Weights of a small mixture-of-experts language model, trained from scratch on English Wikipedia: 4 picks a token, a sigmoid router.
Below are experts of layer 7 (counted from 0) of a mixture-of-experts language model. Rows are named down (a neuron's output weights, with its number) and show model dimensions 0-95. Each number is 500 + 25 x the weight over its row's rms, rounded and kept within 0 to 999. Numbers have three digits each.
Before each expert's rows: "comes before" lists some tokens at least twice as common just after its tokens as in all text. This comes from a sample of Wikipedia text that the model never trained on. Tokens count by the router's weight.

# expert 41
comes before: "ed", "e", "ing", "es", "s", "er"
down0:526518536505450549514478497538489496492547516520503500530487538530539509538506470521466496518493519462519464498498520510499461457468471512483488493505511562493510483493497502485489502483451484471500488482541533484485533472478452504523442477490482487484510474504487511484481475507493530552
down1:511492521515506490511465497546503524526480532519478503460505507468494445550473506476511555481464529470488503505495509551451481496510515520464506479482509479503516480544514466506473467501542498492488500507506497470491519521492467528531542531459536519494525493476518528472506504463449517473
down2:476497488456553509502507469478524498497491485467486523512471467495500517531500510489535474510470532528509501500449501511521468478502452506461486475482483510528514469548467497488515527474510486549495483485473511499448530510499476531491494475486520510479447455488481465468540538469477468516
down3:492448491490511500491464465475512525511490495522488550525468523549529497508501487510541458484458490496520517478496521494491560480523489477537486506504479480491514463470481495467534499529481506490499503513496534494509471554476504485481490481498526508523455533560525514503503507521549480559
down4:502500449528487518506511510480479488509504502486542517480488486528499481525443495474491467524482491520552488521461499506535448529495521461496529544501508518499458463468495486556495500490486539509473506511515535553460502487505482527525492513494491490535500545507498482509511527508470504433
down5:504478511507484472528519507486523509490449489494500460505476542502501469483548485500517450471543526476548500506511473497531531521469512495439537504511474531507530518492488500498454496469493495531514481482518538472504479490487471500519517515488519507501498538469568522540523458536496476507
down6:519476527501458456528505471522470488469469515510475477521553485531490471508473519526523521527484483504464490515512505455443513490478470480499554500483491483470514477514497519521490548463524500480502471495486478531469497582495523511483515490544501499504527491521500457509493517492519529503
down7:519509534474519542492508495509520480478502514501503485451509488519506500535499510511532493507499494503511539469530490488516488512488483515510527477551510515511549514500460472474481477499532490540538480556437543506500499480465457492485506510507527478504508522486513501408497528448507480502
down8:506484513551503515497469482490528495534500506448484471492475467467534518517481537500518470494483523537543518491491526509519490503501512509508476509498506517470515476478497459514505530487557535534476516503499490458493514509542533465542499455536524439498488524510463482468517460534493516479
down9:521458484454512533483516558500524511486519489509487521550522484472493484486467509513510502472497506483440483514472483452467482515518457517532526534484456507493490511507527562490499465496536510490525533505503481505541497519499475509532512499460481492491508458504518491451538539527493509484
down10:514514499502500490482506479481505507507530478549522552468513499571524498466523503407486514557525558548535472479505475500501534491509491498500477489536539507487487496468538488492493485497503484475503464502488515505470499505514482489540512501517503511467535487487464488530514514506479487522
down11:482502482477509508480490537529456503498448497517496539487501481535479450513573480492529531475526514473493514493477509514483484495529489479485478484514502491516520522476487526483492457478446431537540493505514508482519521499518516479493452550509520517531485485518513530494474491489462467499
down12:469504498515528533529506465494499509516536482480475510515501507554491541496491496510453484506492454496506507559561530456495530543457444506473499497498479482495447483502510495509526486486491506493542502524481501482464506527487523473458481527498475508513490486485483527516521477484550536470
down13:535497491533499473526514448491440514527445504481531513482510500444456497474509496474511503506505467518547481480446485456538521534466507515567534517484521512474499509482507494534483531522475516493501530494514511485502509497487490505503468477524491517477513500522479486491485474536522515456
down14:488496535488463523454525483512469474487495559490516529466504520516529517471494481512525534487478482484491418490525512511502488485505503520495514485482521482530530557492534525518506541521501462486474548447496490503515478470495515539469525497485520451518483509519530506520497502467488477488
down15:483540479504481495515536467482496517527503515500502452507509508549505485486503485534532512508498474480510519477452535502482551500504521562500491522492504484488553535429466533493510484520512490500495509497488437543509493493490512495543480520500464522497485472454527503538483492482511524468
down16:517521481534477514510506481467461505449525501466509520495514512491491537463516480475472496481489535485431426512553518508503526486509547534530505486471486510517473545507526517505529462501506534505483514527510482477532487483521520538482500491507500505492483489508526467508557531502492481478
down17:506529499488434526512463491509531493502513498512530518470503489519516488445506521530461448534513453510522470524460525526520524515492476509488493511469463492505518460460503505508504538504491495528506510546505527505490486498478519493481540511547507545505512474517487512527514517552521556480
down18:494471516499513475488567505467528467494511527505491525512487529482491509470464530482507504535499475485500481497499493509476488484455533458500532464470432481486457501489507519548502524549514536484511468477466488461460506475527536494540508545481491497518473503510517473520486505466497510478
down19:507500512488486486490516497501510479513506459507545503499511506483488483472463486515533467477488453473507585518513530512492460457523506504479522489481480541502518513473465511516463499467480522511477492497527543523494454503454522493526534536519477463511525519516525497475508553503457516530
down20:486519510510554491499447503490502452535544498485518483495505520505495464484546515502469482526489538494476508431475495488499513482522496508474509496525465485513541511514464537490504492526514499486455512510556464496511466512540530505506494478508513510531511564501514542509489468537493540498
down21:487476485484472481536534535474531517471510484480495499506504504480465505517512443499523487521536504469492555521480515467482481507524494463536517452521498469486475535544512494517501499445548491453516507501479497551483518518498516499524522541500494483495458431483532518506500490487498485491
down22:499511497521454532516504520499497512521479501505496460497523532452493484532460476501442469527498506516543524494520483464487546536515482497497517520512483493526536505522512505471509522485503542556558500468500515465481549511485505476529472469491533516497503486465464519512496540530466511476
down23:472478479478518528462553506480541459516463452492495515485567510494508479543518484518511473498472530502472512506518519505486530474495490518485494506533515523516536541501490505502517529479511509484537463482497484482456508514480492486455473490442468525523500483439493518488490475477480462498
down24:516459457508544482460492456529482499431511488498523496465527512540476507440487539503503522504489531531486498500534487521503503500510494496518479486498472505483462501495525517497496476522536478511510459512457521527542500555529522486505533521460480508487527535534520485479457519499494490512
down25:488528517521498489542448461544473493495507475525431519461494467550479491469482523514510528537504517511481477482499466515488520498512532537518511512505525503493495459499492523502474467515514547509502495465470520537510458486496452496517518488509503485518494535544512503476474445502469477509
down26:498487514451499450529493491506514522522483432505492515531539509454508524481499500489449486501475441523527502455491508529502506526520507470539480508468480556489512489492488526471535487526494490508529507504495534491535517512501462493461493507500479464473484497507526521491519465545477477461
down27:460493485466495464498497487497515538509472515523500532519514453497498454521506503512508497498470459527527500455494470532480544525502537520506453483488544487500459487538451472498475490493488425539503510457542505479505506473541458494531494522481485523499503510501522485475486489522494499515
down28:503474531509508507488499563470528509481469518502479494465519471547472515513467527445500491550511492516527507505452516498555527514535512557490500511501516513480490507527530523495519531466476538534465471536479484509492518513502488511516485507501487512431493514492455492512513537513487499520
down29:482514526497540530516494525478493479492491488505463513455457487466492516540533483520535494496492506515446495489553447459520476496485453469485474505529533535506514480488471467460492504475462533501496539502491471499513482468501492481506508459489494477516483560522495495486478465504518542507
down30:521545502487488536556516508518540512462518488506519493512483490527520533516460526509469467537505502482507538500563498511532499474517508479481514502527491508492523460497507464540487506514532520480501478506444539496498457441526505456521470504500498508507484482451476486507512491519506523550
down31:523492495490495476526498484538476533531470521482502522531495496498530485459513502470509507492503479491473498503494529491500477463497491487518483476527558465523499421482462467481516533467450535513518511462492515490517528492529554515480465496500537496535447513485496541522520504522493487531

# expert 56
comes before: ",", ".", " of", " and", " in", " ("
down0:510494479480494523507497489468509535527543552487510519504498449481482494540508486506468523488520494498489471466476492533503558440503510531519483512472508454488489518494576518508482497527474494489531509462490465499512517469502481513499481527475501519501486452540471531530463525469474510496
down1:492506485476567504526487501501527482517521546496469508529516513464547477499524494505507532471487523497482531464457471556450501498475512490536501537477512497520472504492485521535480516493506490500504501483520527460511567509509553548500468502478475502505514475550511511511489472476526487513
down2:507520552486471485527532506504497516457481511505536481495517482588537541484499484471513476530500482546516461517483482514495496483464541512515517519495533535461504475470471504503463511499470516502499438477487505523509501507436492485486483509521530490478486454503508490493516484523526501498
down3:509523506456487456450512538487503541474553478515517515533517487499496509489497522526459492472489534519544499514528509507468493479503514494573467492455504529471477511559505502495519471494524475509488453483454483505490542488483475502519506486492468498476497471531501510492493535533472519508
down4:483507502541533486464519501511529452486541489500502458495510466504515566509466512491465498481512499493498528500541521519511512468471508497516463506519490458481488454521552536487489527466562516525519466491501487532486508474562518476497502502548524469509495499511485490505518463496517474498
down5:494523536469474516516476497466516517465477468517464526448532508499498483496497505488513471538517528520511473485460506496509502536500488556470479462477480474503535511534491474518476535569471445507497497554520487540506460510483477518498491468504540527488472496496477501518476517496485507517
down6:459523494490513518479530472498519476500525476486533476536532494448497499530517506460479506480507518517476500501547467512499530506477501530549443565506481488477508538499532510491487460487514507503529520522553505530463494543473514491523517533487478549497503512498539515476531477480506490498
down7:493483499526516497475486534467548483507533511458491480467485449507496534515456491460510501545488452543523485493546475474537472492510503502503509501504545501491460475498482522528471501458482528525463507532510517540473509489482501498506490461526523447511481520508501506478474530499547524498
down8:521476507507475530469560489509510504524480527520546490513521520493477488539470472503489447504484510493512525522476510457485459495513500473476535497522503510526518465506561460533477480487521539503508538449475550491504512466495516510522489513471484459493477515501497524500489560498465486493
down9:495545511502525486540460495527480477508491478473494490496479492485502553530477487506512501537500489493432484489477505506508505478489507494527450494499563549508550433502486502502490503521503525561498494477490480496501494471496504519532527469544507522474463491504458490477548495489486489476
down10:442528506495467498507496493524488523524553473517513475544499515523486517519487503518518544491494512493503485511448518503498527519541489517536462527486470502481475537510470514505519524509478474505524477494500526493489525461464514477511516535427509484446464470557472470512491525507493503485
down11:448447470473479521456538447528493507523501532529500538482486460520522502527506459475546500517540516494498522522478489542503526490515515478477507498517515482530489504483482493515493493487533487509538489480433488499462476495472500510495503515467457513518559529482482519528502486504515494529
down12:517489499519515479481533509516547445504520541473527465477537515486486459487494498495527529528524421484460459468545505522518491496518523473464498473525515500521489525494504472505478519444479536497499521529523463497516490504539524497493471464521519526496492510470477494496524505491530471498
down13:480470462475511511484497462503484535507518484506472488462484494529508449533514489471522489450524490510497467554487514560505508537505496513485529517494508478496515538493517472567525466533505476521530505483482464459509513473490501521497527531522491517486475493467506519508528457530462486536
down14:471438454513484516469520481495513511487519542521480495507529494489501525471495509556457515515483483526508465514478483541507521456517494501528500449474510503538488532495516475535541504467484523526503491478515455490496465500517494462490493538465460509496530506558497513499479524527518529481
down15:522502534543518486535475515527501533532464500550503529467489476503485528461496507500529533519469555501500484453479497511493522506481529479474450471497539508534503535491465483473518535518463528534477486500491527468503489520470516487508509505528535510538492508515506487524539519533486447506
down16:491524487493498510528499510475477500546469529475478515464471505487534481504533472499501476480500500465458529491517511490510499466476477478551473500529499465506516520500495507546496504536526503478564489526522561454507539495470482509470467492531477488525510488550532485477548486516475506529
down17:463492489489491428543472496478488443533504507461504455525515506486478463510455471533498509518476464538528512488509496489477512533491481480514509499543459488517484523486450515496538538520489487535493526461539481447508463481527488499508529500492476494529504482482496521491503475483505484490
down18:484484521493527478543480495483552493472537557493490499496511476546473514514514488523497495496450512490499498480503523485516481530522459502483536478524493458514490526510482474537525530492540530519468512531485501483490503501567492515471485479497558505511497519537516536491468460503468548492
down19:521474496526533494493481534467530499483503478515520476522517531467445512498531507528504475519473482475468460501503488496510500493492505472498559526457511518531487520539443499531476513483492481559482498532517479478521532483504494531540510494473522478499513562503502479475514456486520527467
down20:519559502477537501502499507501515451462523497486506488496505512500486556462486473480504479514510506518476496467530473502511508486458468521495487531485457524527466537533445462456495518515470509554518502489528526501469496487467507499489501515560494495553489543466479496490503473491514494508
down21:471465496503492512487497501495492472505504518541519525521504489476513497497496517482494501559481480489537523545483507499532524531513491495484538484463511514528467528499482528532474427478498487532532499489504477512424524492434490522481508485513478509498551487483496476466549526521519527501
down22:545520470490471501532512515498507514495527486412458520442487484440506501509506488489474501518484490450509515483500431478485476522467499506481496535531459512459525463498522483522494533530509517513499521445476526497511497489493477481528514494491510513485485504476495488504493536510467493519
down23:493470484473497496512524530485486538508494515513493549481481451486525438470517471500497496506501493465516512528470511519514548535468516495486524477510495516481518505463489521507496486515458461485494564466516500487493520526519532496513507532467535554540495492472533509547484520485460486535
down24:528452495530528523521469550500552497465502531520486495499517461522477546487462493458486484500473468504496470487505516502501490523507501520455472511486511525506493509514523483497500522465480529445491534524519452506521490517503472556502518438460473483460484486492515459501511519519516486496
down25:482519497503516499515477501491523512528460503463535515500479530487491482485482543513477515452446491496447503525530491488489436491484469445462488533500529500522556478500526484480503478446445494555508512467515486513507502514513515475477463500488529514542487503501495484510469516489496519493
down26:460496488538498500520482509508526492523582504501513489493483459538547509489530455474471484507497538489469504444502460499494519457470519504547457481484490493486487482503505547471534489503504489469512449513536496490520498493517521452511474464534523516476497472515511519482468496505497496506
down27:477532489491505492516496516479493517475503495504469478469466539480504488512484456473493450509490469486487458525525487477516511501533498513528534516472492469520495516533545522513493533543484530532452487530516506484483507520532535534515493447488515471503408506493492491526475486521507529480
down28:474503513549503499524520514509493512474528519512524516484485459480498475513523489558556489515534542461532504514496505485552491519512475515525502500482470540468529511473490501557486537510488487524511512529541539466500497455470471485533482483479535462520502527499526488460469503517491493506
down29:492480500484473485539486476493536523452475494520517513488526541492492460507511501525549530497504527543480523434521501478479478508567535469464510493467505474496535500505480505459498491464488536545479501554474494487458511510526493480508469485496499516496483521506511535469518490481481482472
down30:548533481487502479455485489491487494488493501504522572542530472503505462510484528464467483528517483512511479500538512484499525511542520488514452468522432522489496480476535520493505483507493511488536506539472509465485502490541480550499506463492504494525461546487489489500512509534493536488
down31:500457472493471494513476504501499523485475485473491478504483520478478478477505482491515479508441527478482474490494518482436485548516512482497493456530498460532534487537529491475525529521527508510512557466500488475551518555548539511521484467528493510515513507533482484525515489501531519514

# expert 54
comes before: " of", ",", ".", " in", " and", " to"
down0:520516506530473487534536480522463503525499497458480492467531513507465498470525513541486521507531434515486480513519515509552469507493506518476531522467472515522464559486519523504489487490508514519479534471487516512498533463531510511508494500519447511502461504477462457511498469546477494472
down1:523474514481548501499491456502508499525518471488443500482498551497524477525482530555472522501479464513491513487522480476481476455500488496472481475493542504474493505519490478508530507512506499479526498483443495479531486496512463479528479516480470465505462535552537541482460523529507525476
down2:510473535462517478520496504505514499504531444495491530531503488523521502464528495471495503472501496501522517478430503514507472510513507478508482546450507497482497495484486507506455478474460480466517512445469509469527517545468509551459518511518523500542467521533549510524516525511503517491
down3:508452498501484525449502491528479458500498488495528498466508515512525475472485437528507471511502488463509527476447507505478528503524496525532520486517459474526527529470518472478517497544519503507557476517472478470480464554499537521492520509501514492509504493491540529509489509496560491482
down4:537469492513533506484523492490516449471504544503478501489455529551514546529492470509507494515519477473516457541511473522505504524464507512519534531493538474487447522480502513522492455482489511467501514529536484496455522502496529462511528524478505453470513501501497482510535534476528514516
down5:547507487477514489571477532532482459494491517476515533484535467465449474490490494465509498445519512507491477483506552552489492487533522513483486510520483528497493500478498460529506495522504534514465504479537479507484467478547524504518475513539501528495483514511520510515483482515461501457
down6:507488477506515503492533468493504517509480492488475465470474479500466496552499503510535501562548508499528494518522526504499523519540482502472450522529469549505447463512486497458513508500517471508520490522510540476507485513494549461512521510477461525466537505465507474476470483509505470463
down7:525504518488504520538491490503489495484488506521532536490517447486491529515491467467479471563486520524478491444533491507463466451522512512523463479525566498508494459511509486470495543484499474474456496513477524522470450507501509482480494505501501494488533501504489490456548488511462507501
down8:479528468471449511534535503465512525475515537504497524512488535489457534535501485496529476535557487541516485516486499479505479481493478473521527514487462539522446467521509515462531497511537512496520505498498510520476498513478475511510537484486453450497492453488514475477532521527526507494
down9:514527539530532495512532517526507510484518498473499489537516491546491555484510521486551471527499535512504495477508511531523521434532498508471464538484472516505504474489469468491501507494471531515501493536475477516471487502452512486504503466534481454503476466483492434530496535495516490512
down10:487538473522500519496494548485528554473522507469464477501501475470517442452506533517491430483476474489471483517519485486507491492504508495481494531514505515539494508506501478470490499470550511487515486505492540493506454527503511541535476491525485480503485514510520442487503489527555498537
down11:502437486497486466502483490465508515494484519509522509526452514518524526502493475532482520529458495536515464479501474551525543552527539506538476503459473504482480496487524491456525519497518488474516518489487540476503469484505461504473472527469490494498496524473511556516447491491491488513
down12:490526486452468486521536470507473496497520484518504485458562562515506533484496574517511467498513498494488511520522490492450558491513504477488501496516496512484546520471479489520512505538503514468508477491508522499494486520518506489529473498498534524546488509503499536510540450502447481486
down13:443460511505547517500478510509506488525524538484536473514451511489531450465499455509501537511507527492506490490467464524507514500500497483541514484466489480497501491541490458537501480512490512495531505462520490514522534518480476524514490509469517484511497492525511574534475545478519485540
down14:521513505498497527456499499455516467529498500492499524521499521476471553539466487460464500487460467475463536493530493486496476466480498471522494525517459523482505480460515489519518527474502495479537494540509512455487535460535522522502532435498534490506490474503464520519480476527498490509
down15:498441505482452509481486504497496507494509480484513474521481481489531513530487467443554501464499524517509473541564529517495478475506502507482483505504487470491520518504516471506498524535464525495474498491497519525493475517487490483516494466517517504465534500558436557523515490534492540493
down16:505547496497466517511514546505478496516487481518568413506518505490470479487519492510499492495483509488520439504506476498483450513462469513501510497535525511490508498499516492507484492474499473503519519495542544483501546466481501493516495458480493492441495460493452494486487460536519487506
down17:457516518484496510532501489572521475471510554460531493501496482490470519526506548498469472530471465516539529508485521531526489528510499506455475511485492519530506510478491502492481557526500508506522483510475501474505473469550536426536517503462505513515469497502507504512487508504510514499
down18:457481530523498506432497491504474516548530470520482526515487481475530486503486487514507515484453449491502513529488521512471520512497497520544489497482546521501571527485477499507472496537501511537533515479472493468496505536470455531513516527494459537518510511483524534485495488498479528473
down19:505486456501492520513458519530513501487480438503463540514524528480497453450489500480468519470467502491481525537503487488495528514514486505508511508502493449508495508510525459491513444508543510480538503483491506520521501527531475511502522526466462567494469476482513507523445498490523473517
down20:480463461469514466469511530466505448493500490512497567474503458480497478548485518499502527519508496501530546521484478540490494502568484520522519490495458488534500531484508481477522505510506493561536483496521515503469478487491455521518477515486512518494495511479508516518551488496492453482
down21:510489452513524435523523517497529485483445481493502492512527495494479502469510516493486511502533465500494485494548528499490512539483508491480552522513508502510487519463540519517496522460481517508452486517509542498547502554550501470484540507507511495511517479455480496494550522517483454506
down22:503538513447467511527509509492508502480498521468450507484508512460491493520540415446454471508503496489494497476510501505516503469494467482497516484488462465477505500519511496507495490474511523529489500493473503505433520488484553499512485446484488525511475515500518515540498461466520512541
down23:482489493489488492511471503492460490500483505468557545488502445497489477487486512519538472505482500484514512498571561479520499472480465496515515465525475471491503493484483524522531513532520488520494495533533533502560536526529487475482486516508488524550499521470533513460488468501469513515
down24:474474508535518535431485479508492494503456509514462503561456508545515511432492542475536534479497516499538525520512517501483484485531543530522486495496509483477463514480504511526508482474522477488504492488466474496492511499510548490503488536462489471488529542521514476501517534514498500492
down25:531532518506466516469496463503523546480512542524498500452513526546503489496480482506506526488484497484504454472456467499454525514507519462496485484476506480489454530486540515552487471477509446499508536476499470509515498477498547509510536505497495478489452531531495506543529508504496528489
down26:523504503508504490535488568495468489530498519477465499465495475491497513495489469519505515547534496511515511478508514477486480477484483486462514497528467515535510501517453513457480517514465549563492491555512505489522496462490522478465445500507519501491497525480506459503550494481535540474
down27:493554516515488516490487514507522529483549501518490535513515532496471505492494538511501486508483506465531515494453521441543521490486432539495480467509496519493545470543530522500463491473494472537494463496431495494499473513507524524502477504520523507517517477510500505488461519490463486523
down28:456483487483527495465505534502499496487492493495506570486498515508525459514545526485526472499548538570491550516513494513522492465538488455539475493505506497499509526501541521497521454489496473520511469515502494515482528534450485488534452498473481501483525506522498502462515500475511504490
down29:551485517470477509497516486513511515484495470493517474522545495551474504488456502506490502509517471548503489485475538506514439481477548490524515469512511539471465472523480504468541473484523484529488520495498533514487442470496524511511533538512519472472521519540505484459474514498508467508
down30:468517471497477485479520479481512528507539460503516487531496442531497456501490525516514529461503529465557506497520482482472559493459517502570516498505514521546517514529499524450489494501472523500505499507504461499487518485489444535517516489528505504531491481476484508507499543503511532502
down31:521501494484470478515511489496508528511461503506511451449533503513518495469533486501508529510494479557520477521541465490516452497451514494490501510532564526482507485501516492478512517551533512477471522493527524539524486493513498508535480463529477532522500504496455522493505510455532470459

# expert 6
comes before: " of", " in", ",", ".", " to", " the"
down0:507531494467452487481487453514488504470493488496473474506553495525478472495492515524491517494515492506466472498523492512476464488543476509501514480472450502461553541484515531445509466509485488515482529504511521522505532463466484532524523503501482523511528468500524563507504487484494557526
down1:519551470516527492522486465554476546523495472508491554473507496526481482462484529513491509503500538520495474509501495469510511511543544472475512511519539487508488485508524537517460454481482518490475539511475534488496529508529472464488509439503545526496502508510486480473511525499529468488
down2:481469488459544511521521545516511513491497509485534493474475488487526503535478502471507514489517511491552503448488516488490475526470486508522477496514512533540511531494496536465492517509505506516517488476489537480462521544482461458512453506444492511522488477499574518499511460534471505514
down3:505505515464483493483527533473488517517494484523541531524523433514500520542514462480489503507533476486535550540533524527533516515515482500525510512517458510534502516456435517463476525488530507501530479492531517495449531509509501505503505531492500472507483496479516520506515531536511455518
down4:542464519518540495514503505485506513477519492544513481514543524510508569523469485497502504516461517464466496529537502491512497498484504527490536546455510510517504525538507507501488485520541552483516484495521458522506450511524530496533543504462506489490512488541516492524535506506481493444
down5:500482535496487501478508514496495536507526502508483510517495481542488471504454424474459542490540506557483489477468476548469468478499500510514493502535452512492529525521512516564489501502524513524453503502500517502495555460508485505510495492473483487505483503527484543493501502454526511520
down6:511525521475519500560504537492512465533484544451474484444499495482523519511519520453485516554518489522513471487524487493547516452520499486460504559509507498504471499498477509454496478508509483513519476472463521513468517532485499490534490521506455527503532502494458505502497482507504530469
down7:501482450551512494488507470475559508540497473492478506462500492517485479508531500456519493515506475476505523515483506449481540564484499476508457524453468518480478505445480517458518504515461502510499542533484518493502484540502522499548473517501491524476478503496526472501512525487490498516
down8:487439498511498512525530510455506516479511514516483542507504522481520497485502528487535465466508514524519521508455496509504516484505549459486505533510468498524487447485535482538496507473487498479483563544494521493510471495462501512503574495469534520543497478526516515526465520498510492512
down9:503448503528497513462530506536505488452504485479519515506527448534508480484489490476492526492534529467466495522504484525500549494529499516470533460473502467490474515512526541494533469465502518484477478496518481462507536500493552532511537494500552468482517484531477516488471545510508473498
down10:492511522472525478505511547488492475521502535461471533519488503496481484513524503502505550519522531461474494541499499533524531499552486514486499534535459485493549537475475545490504500541476486515541541498511503544510486472459490481489485509507497526507499528509479538557528489543496500489
down11:471511512461505507526481452466505520529478506484515506527498487509512562529501480476475475491452500480486526473465542461485487533545515508481494521500499511541503447503476465462459535482482517475521553508493529498487508503474522507474511489494485465494481493500454511494515450548527498505
down12:491540536521506539528513481484465436528511543519465504494516490510513514501495491525515510478480472480470515496483492537515499509465479540516504512486488464476492552509494463564543493475509466495491472473454465491508499462510507492488512500534512492521492484440498480501525562488506509525
down13:519469464516474508525516507494488513486482518486509461488508520477501496498505407480504466473527474457511499491523508483505503485503513505552466503599522530527537487532492473497465525486492507508494508492505520475468525548461513516505506540506485480518496484522486508460501521472482486495
down14:487510467452497487466490488469504484522500505510471512480525487514528459437502514478506519484456474502506519482487509525478517477484530566527516482500520515487474506502494468524523508526506480532485508450546507538503489503503498574456486512485496509483532477524509534491516541495464457466
down15:494492449540489518527539507494481494457477528514515528471458477489511509465538450513494508491496506495491521539467467550481472512473496489522521554480529531493528507476521496526492492463556494514488446491491499473538509500524515486451463503506509463533485494471508477472521503513495495527
down16:501528494491471481493476486495520501522522508473493471539486557518512486470457534517468524519483486451498493490489527462470479506569531480498452492478489476486498467542493506486491510517538461504503439505470531472495476482496517482471568521519483516518490500470502491456488520511506512495
down17:496503489477524528460521461525480509519520497527472468494461490456536501467519462499507502524489481476519514502487526516498536523507520491530510491491514503503524529486502458512537516529501492534553533516470488508455535537490503525517489449497484540471497500504453511558459484494554507470
down18:497524491520487548488507525527478460484556510492512488482474483544541524513533471518513512475512525482499541528527470478506492524408492519500539477493495500527492488539473532466458503505497482510525463505494472483490487516469482488511439489504509517467480479485489471526506485497463513493
down19:520528516459531520502491525510513495521508500485493536461527513474527488522546487478493461548531493504537517462504503518521513491462499496477475517534470537503515542498533525493496503529521497509484521541455498497489497514475525461473519493511504473562495449519547550448499485508517483518
down20:522512506489501482486527489498525539511498501464486510520489475514490494501473505491502471508507519505514501532560488461549479477475457453489530488521522513460454457516510516496515514483477516449483508506499533475546543462534449517500518506530475521480528467477503505455469487547527517500
down21:504499537528524478507492498484537449530497524476500462506483496509465515486537521484547535479487489552494480496492490485510475523529477521472523478488465488470510512533519547483505500495486456509474495459519458518521484479550508503485575503479546476441491517479504465505498491501486497504
down22:478484493523482484493529473495495497476524466523489519489513542511528508506509483462505488506463508521502547532543538482529486467507511464477515509558513463483530453495489516471492524448509553515536487455503513477521522511515535458500464494496497517524520525467545522485498496526489451484
down23:482483540500493485505494518469532499541508522512521511477474512443469475557516550518505478490493497521534527467493518511542515503490487484495501545504523535514475504467543476481468532425494510473501480506474513505506472510499515469488485545517444504487509543491516525478507530507476510464
down24:519514483501490484533481496519526488464546494493459492492464443532493486486502508517477532493514518461480474512489479528518464497495477490470521440488517492483504478556534500500496480498447464484487428522466494433488496499523521529505490508517503523503520481487510481521475550473515482505
down25:513524490504483457486486498483541505484517535513498530510471538520476516454531492473536491494513535478491459477504522459499550504482506480530495475465464522475463494513479504473532509479520512490546478478473467483481470569523466495516481534490461504485524511482489504496492431514495499519
down26:531512533527477498524458525519507478485518491504515504499485527510461521524496524453510485554478514513557489473451483497532517458531494474463505476454480525499499512520476464496481522527491479494489507492487511494483475464538488528556459527511534480487507522468443499494509488510504541526
down27:518457510498507467487557507562477449504501526495513491512551514494513501486465478569502502461450492457499503490496500527464470502507478492498520475505556507529482517491525473538505485437499492497508524509516503530518461481481494498478499494474479495506491501495536500463541521462497484478
down28:491490486442461518529520522514484511498514523490452533491506429518492422489488535489506520503491516532479496521428500502477497513462514501517483521481515500508512513534514472548472497529514486470451505494502499499512520491506501506482492482478555537533484486476528467494518525486512472494
down29:511464480508475520500517530508497543488510460536537501495538485521515489516519477538482482491491490492509486505503453478510510494466476502489513501478488513460467464550498549509465475493447520447482494562478513469539540497494536507492492482449498498500466452526505488520481536512478508497
down30:520523510500502499499490501516473489497531485533519482530513495506506490485544487508485468515524483500501464508483500484488494553532496557529467514513510552528445471520483503522485469480535460510525513520512495467514545478456493474518509520510478507440520508531408498475518514497500509516
down31:519556494501523515502441519511468505481524515446502498503517501532494484432506482481470493484480545534499465506505512486505504488495492501479455531494488514450500501491533463533524475508488490489473527546547507533503461506527503455496507518518508506517487519526489515512511452498535540456